config.toml
n_layer = 13
d_model = 128
n_experts = 128
experts_per_token = 4
d_expert = 64
d_shared_expert = 0
activation = "gelu"
moe_layers = [0, 1, 2, 3, 4, 5, 6, 7, 8, 9, 10, 11, 12]
router_score = "softmax"
normalize_top_k = true
routed_scale = 1.0
balance_loss = 0.00737
balance_bias = false
router_z_loss = 0.001
init_std_router = 0.00664
lr_router = 0.00139
n_head = 2
n_kv_head = 2
head_dim = 32
vocab_size = 15393
norm = "layernorm"
norm_place = "pre"
norm_eps = 1e-05
positions = "rope"
rope_base = 500000.0
rope_fraction = 0.25
qk_norm = false
attn_scale = 0.177
tie_embeddings = false
parallel_block = true
init = "normal"
init_std_qkv = 0.0652
init_std_o = 0.0
init_std_up = 0.0652
init_std_down = 0.0
optimizer = "muon_variant"
lr = 0.00721
lr_mult_o = 2.0
beta1 = 0.95
lr_head = 0.0316
grad_clip = 2.0
warmup_steps = 200
schedule = "wsd"
decay_fraction = 1.0
decay_shape = "linear"
final_lr_fraction = 0.0
batch_tokens = 65536
seq_len = 512
doc_mask = false
train_tokens = 469100000
steps = 7158
dataset = "wikipedia_en"
Below are experts of layer 5 (counted from 0) of a mixture-of-experts language model. Rows are named router (the router's row for the expert), up (a neuron's input weights, with its number) and show model dimensions 0-127. Each number is 128 + 24 x the weight over its row's rms, rounded and kept within 0 to 255. Numbers have three digits each.
After each expert's rows: a language model's description of what the expert responds to; "gets" lists some tokens that make up at least twice as much of what it gets as of all text. This comes from a sample of Wikipedia text that the model never trained on. Tokens count by the router's weight.

# expert 32
router:103143110104140114105113106107102151118139152146110160151156148146104106161162136111119154146140144136148110134116143132174152108162159113106139142154121152105149064136138121102104136147111110117142145112105112098147212146118146107140133147108114150110142109148135140143109144121113016069107135115147149118109157139148150152113109152112105148144117143112103153102138108115123151107109
up1:121165104127157146097095144135131151158111126126175104119128136112121156143159156101140123135129113148143128152089149084165114118144125120103157099181133148106140118123128121151120146119117175099124114111096161156143132152134089095111198084135127111110116132153149098169148175117131115125137113157173121107164132144132095119134097114095092119090151129106130152115121049131114127102128
up2:086156163170155122089129128151118127087139139169068114123135140155137090114158165128107139136091132116180115141138105145137128173155092117115140140122122143129158114149197118129141117100119152118102133135109143117097113156101140158082152122146107135120118088079123114100151140172108163103089120148122077143082123172134119155129153136126104131101117160115125127108133150131136150126119
What it handles: Opening pieces of words like therap, pl, tr, Al, plus century 19 in years, article "a", and Vietnamese/Japanese byte fragments.
gets: "19", " a", " N", " V", " the", "r"

# expert 29
router:099150114096149104099108103122107136101154153161100116134141161145107100156140003088108150144140143147145108141107160154115145116155143099113146141148095145114143164138143112123106142135097111130138140104117120107152174150107146117145147152112106148105142111139151144147106145113122099153121158123160155111111137145148143153119095134098120154160116166104088140110143104102107137106107
up17:097143155115178108082131172124140126097156189168116130112104148095144122121149105113148181111120099114128142164081108106123168107110142152132132114146128159137114111135151120141113138116082122128106140105084141112121112122130112149108141138206147122146119144138122093127119099152163116145152152108101155146108097101148118135136148152083074161140118138136154175137135103132118127156104
up18:160155136112108116094049116103146138135122144129104135157129142177164099134112108099156181137124181098159094143110174114136123136133160107121159117166109132141109139109138152135125144105177120165136107116123135104097126105077117146109092140125103133108139115126138133152143066122135161144096175110084164132148118125141137129166122162144119119111122144132135145137155090101095136120116
What it handles: Semicolons separating list items such as synonyms, instruments, scores and broadcasters, plus prose words like unknown, as, rank.
gets: ";", " |", ",", ":", "n", " where"

# expert 15
router:113143106115142108116110115103100136108147148144109136148146149030114105143156239119111145134153139142147099150114147142135147111133150109113147143144104139109139118153131112118118137139110121117151137107115097110143060149113159103153147144110113148105155104101144146148116139110120195151112141097145156118107138150136150149111113137109109147152117140114099146115153119113173135112102
up7:150159146104093137083118119139095137135139173142126152174146106162160106108098119104137089135206141103134094132095153113144156121098104134112166139157145164122115128120141162108111130154122111091160143114165138136115130122127117085171126153148133185117117131090143098142106113117155134123099097088110129143095132096163111141104132129136113149065113112114102159131127114095125125140135
up8:093129077145108160098105104128130155105176145124097123135115138117119122116109131117114080153127125146097115172137148141118114095112141158139086137110104146121161138137170094109156198139083133153100195127127154126144120117089121115078112138116175092156148130146143147127162129090159124137127154125137107099109098135110123139148115107148109105153122166133136157171164115114114155137122
What it handles: Auxiliary verbs like had, has, be after to or would; country names like France, Chile, USA; and mid-word endings like ty in tyres.
gets: " be", " had", " has", " have", " -", "The"

# expert 51
router:094155112114148113101117095117112159105149148149115189157149146112104097155152122115110151150129154163138113143119146148076152121144153108111143155145106139110135077137146113102108149142107105106153153115115111108133118152119155113143148146119112139119148106138142147140106140112117046015115149112150147097111140149149151158129111132111114137141115149115116152116117111112100145096109
up0:135092130142124129119129113171129135109172140129139158174153122148122080098118126115115101158146114127131167172121116116125084108169164129099156153093136108098159098157143120149159124122137097120150128114117096106134107152159166120100105107122107140123165160126112157106124101129173176093129100125122112092141126110133185100103104172133135118147132134128124120175099140093139167150081
up1:171111155093112175124099097113111109095119167090084127174180150168081094126135137123122153132127128119153141143132118154170135123097178072108095125122110089139132097128092146104152123090147158127124141127131119129110138108079133103155150157135105124122092077159135118128121148153149141155129163130144132104163131143141160144126136150146101074158135110132123130120111152128116141113108
What it handles: Backslashes and commands in LaTeX math, lone letters like g, Z, X, the year piece 19 in birth years, and article a.
gets: " a", "19", "–", " G", " Z", " f"

# expert 47
router:114144119102138112118115115118111142109143134138114116137136130053113120143142216105115146144142149141144107138130149143171145109144147114125146140140119136105150000137144114106120148141114114125141134110117112108135125139109144118142146147115117144121129121080147135135119142112118161222112147118145146116123142141131145137106121146116116134137120138114109138110142113112190146117117
up0:088109151116087152137106139152173109121111139137118115112104180160160115101128112108149130160123109173113140157129124119131130140142122114133133113150075121127136114139152133187085104131085159160175095140119125123161148141108153181155154146150100141082102095107167148115154107121139104120146127110101159121110119109096106128101133135082141146128133181121091155091109135130106124102104
up1:131163163110133093127129132124146136120122150128148093114151128099101167131091138084144117150122170094138121156133183181108131146124126120135151134116137094122149079111154134106083162156091107111133138130138150109201118131151147113088150135098149138090135103123106093151146161101130117096128151124126085166160125121117121161081106125123126180111147142112136143113155081117153122135133
What it handles: Final pieces of words and simple nouns in prose, such as -ary in elementary, -ops in Cyclops, film, journey, Iran.
gets: " \"", " the", "The", " The", " film", " have"

# expert 48
router:129142111111141116102116108127119145109143145149117037152133147221110119147141188130119134153135150142149103150126145139101140108146142121108139144148115156116149165154132123113119135137108106120136136117119111113139233138107156114137149153108114154121128106077159134149119140121112125069115144117144138116112153137150157147103116141121113132134106140113111143111134104114073139111125
up7:134129146159105091091128139126136171123137147102118137187076143112164096159159158132116134094083112153116155141098176119101151130157166070155165101111114105119114159123152163139093130104155129148099126134114129141118153115119127075134108132099105103124107103110159149126120124161093149127141151125144126131130123115098171111138111130116116161148089169162115139150085095146121121152125
up8:153163134144174095126093080115107132102132117152145139133143125180090118140153113146145120160138151143105100146141157110102131116124121134092171184139097156122143106131166127137128135165117174098106078156141134156106171088137150156105102113110110138142113115115107122175108134133098137150102155121101099119153166158104115178132070136132149101145115111125123123107121150129135100163115
What it handles: Final letter pieces or digits closing a word before punctuation or table bars, such as or-ph-an, be-ef, years like 20-20, and infobox labels like Role, Director.
gets: "5", "4", "24", "M", "m", "3"

# expert 52
router:100147109110149110112117116109118141109141142150118160138141151223119111139134184117114142132148142147151114140108134153095145109156145107109146138144121144106138096139143101118110152143103110107134143114109106113147242138105146126153138141121116150111147112074148148142113136109123087118110139109133136106110151142135147151118120140117102150140128139113119139118151107122221143114104
up18:134112152133116120120086148141117155123126119131108094106117117134113149140082072163108130115153102158154114165127119126100113093152112150173168141094156160073167129140089136125142111120123106142153118145136139121095130108125162138174124072121137129109110077115151128165112150130120143137134074145136120155119160127165127064111117159101128191149119167114108136127126146131110126105121
up19:097144104123140138162094097141130176129178150143105140146115093115116091131130136074141106117141134108156114127088148118136147119139121110128113165086124112132116165143139116086128114190153155121099138119108085144148112147148107156168140147152104134093096130150100130131147138143143155187149140083120090167154142163135106149131106142141099096161120104144153119147141082162115136096127
What it handles: Commas ending a clause before which, where or and, plus opening syllables of words such as pra-ise and At-rium.
gets: ",", " at", " out", "qu", "/", " home"

# expert 35
router:110156106104138111116121108111112131111140148148116178128129143236109107142132137094131147133148157150149112142130146132161123126148140107125143138147112151110142103149117130112117135146115113113145144109116123115151244149112146120145139149107120138098131122148137144144117135102128164191117143122139155113112141136129162138109099134124124137149102144116103141107146096110203140100103
up0:153189146119128126115096089119111136141127106073128145134157132134126148115144105168061135140131137141149113144155078118129098134153119120146144159154125147106124190151157140155115157167082120153112153118109153091156140118113094107161122175136134129138113088125138100127132120140144143110124095103095112121110113137158144115142080170143145113113147140144116124150115140075191138116128
up1:154092154095176102106075088088142156115134119123110159101182129112120131120130103139099197177090132156133121150149086145119133095158129123148186104118124089110111134133138156106117120128145130149117119142120082096146142118149135108140144153122153113126118112095124134091116110079106093132086102119108119142135144159143156106145129133118113173131173164125134129149156137105124110130113
What it handles: Coordinating and and commas joining phrases in prose, such as DJ Muggs and Haitian rapper, plus No. in transfer table headers.
gets: " and", ",", ":", ";", "—", "/"

# expert 16
router:103156104100142101112100119106118146113151141162118147143151149178103100158152057098105146151136154154159104158116143141101150102150163119101163131147088143101151138160149112108119136161121113108150149111113107103142122152111156112143155156106114143086150104116153145156118150120119198094097159116142139102112145143142153156116082143114110147154110144116121150102140092102120140103097
up0:116129129146146106125110173129157100099174121156099103146103125093137126143091127132118133153140173123133116090118130109142135148156081132100129162150111125130137108100113118161147152154151122105129098072149138131112133128127143122119172150134103158091128113167130101165083127117127137125098115149106150100124121123161126135195137150152121140084077103101131169154145116099155142061150
up1:102165140133104142132137142136128152105111141149123139098141145171162078124126138144101133151120132144125074166161112157124133143112082146109123115128122161111132078082151139157090140112145167121148126093133111100172124140137120153138112118112086132147116087113142096086089164152115112145082160150149151114123142081117145160130138110136121123114142142120084191105126130130090149079133
What it handles: Plural endings and noun pieces after a modifier, such as couples, subspecies, announces, Pope, membership, often in census or career tables with pipes.
gets: " |", " with", "s", "t", " States", "ers"

# expert 59
router:112143121111133107119120109100118142107140138149116104144135142255121124141134000113117140142129135152142116136112142126094137118136145113119132135139114142121142235146131126115119117136119115118136138121121117115146130138112132111146140143110123141111148112088137133140119138112124169124113143113152124107114142133129147146121109145113117136141111151128109140118142115114111141119115
up0:071112116163131139115140166120120099135149130152092152143080108126116128112110111134163132113098153119131134116100165130159143122169146127159134089119137154119126153103138123157091112106144106143157132133109116144194171141109153099095082169097120149149116124109146144123111113121115115128116125094162136081178138160116113107100153126178075137073111118158136117157130119119125168120130
up1:134173132135105146132123136085073125128112144140083173131165134085127156150123129147116114163083111151133109140114140186126152123130100126128138171105152111128140173135136098130129127078106098138119140109098102119115114093091115091137103160137135122124096105124178113139149138075114142118137133148143106111134158115128157165154127096140139153158180154110080153122147134155116125095161
What it handles: Pipes and digits in statistics and results tables, Final in score headers, and ordinal endings like th, st after numbers.
gets: " |", ";", " ", "8", "6", "9"

# expert 41
router:117150099110135112112105102103109141099135148157116057150129139142103113153144170127113161152134138143155112142107155134069145113153140106108142149142106139106153069156153120114096126157102110121140141104111102119149170150110153108149142140105109144111138117128120143145106146110108024165108158123154151108100156145150156147117118146127124143146112151108106135113129107117180148106113
up7:102111143132161126144111135108054086170136137177121112161107114157127128130131145119127124136113129115161143130162133180155086127160172113099169111101120148107131083130119105135144165129095139128177155127118119176140118190160119153146093096114133129123113092156143117135124140105135147096110129115117112136084124121129168153126085130113112132104133148127099117100155126095140079108141
up8:084157162096142130157099104103117108104108119127160116137154099109137109096138130103140122168105125149145117109125123082146137118131157130150141094138165131103153086129137097130111129142107145103136092071119115124176139153157178112140135120139114123113130147110140123145179147155100119112129106097127130127127159149138154130099165102183179113113160171125128112151144048138109120156139
What it handles: Number tokens inside codes and models like U21, I6, CD18, and accented or non-Latin characters in foreign names, such as ș, ç.
gets: "\"", "10", "11", "3", "6", "13"

# expert 45
router:107150119111155115110111114116113145115148152157103074143144140120105107148150181128104141138147152143148106138123144143104153116153150114107142145154114150123154000145140101112107147142109108105137139111112106111135167141109154116144157150106114155112147099154148140146109145116116059158116139117143142113113134143137155153115108134110119132151115150100113141120142106113168145106110
up0:116161111109127141148115099173153162087118108174130083137115113164099155132151133124128123109115128171091136119098115123162141103141159112107124128165147124123137152155103115072078128097122131137118100110120129145087134122117149168152133149138122130133082104114128165076114146129080123170147112155096123136073109138146129135177150159122087185114134132134137137104131116102137161110131
up1:098121161110117162169123135105122143117137097128153135138168139121138096125061134145157131155126141120129164145116122195131127134126126107099134146100132133123108145144139115113116164148082150118143145085109106141175106154127083108155125125116121154116125119125122086135143097171103122138139168095096160091122100106142155118106109095147186139135134207145110137124153162108118145119108
What it handles: Words inside quoted song or episode titles like You, Like; place-name pieces like asc in Aguascalientes; closing parentheses and pronouns.
gets: ")", "\"", "W", "'", " \"", ")\n"

# expert 7
router:109147098110151113114110106115099153107143142160110139146153156103102117147139204106109144141142147143163107146114143139111137113160150109128144145135122145106140208142145105099112156158115118113142143106100109130145210145109145118142147163101112138113132103141148140144109141103110224146107153127144155098116136128143153148106114142102110149148118139126100146112151112106125147106105
up0:137143144147146148102140150126097106134143127102123164146142122095152070095149161092106109107123122132107139103191114176122140152136117139085128104181107140145157171129150130114124161156146120082093166125172132112123098129127141108117175163109124132118109104137151130155133130123124100127120124127081163089117082123148096130130113127096124145143094168092108111185113120097105122131125
up1:099093136076103117109120116111126164105136093177096149169143144113165145157085182139097157121137125085146113117144141149131157134159135144131120167116136109124136078148182098085135143112136125116123139087135110172130158117152137124139123184116124137124109113124110086159119104089125113138092118108169116152067134112158123107166138122127121125124117143093093125108131131158127110145128
What it handles: Colons after infobox labels (Position:), the pipe opening a table row, and personal names in lists and squad tables, plus which or who.
gets: "|", ":", " which", " who", " John", "U"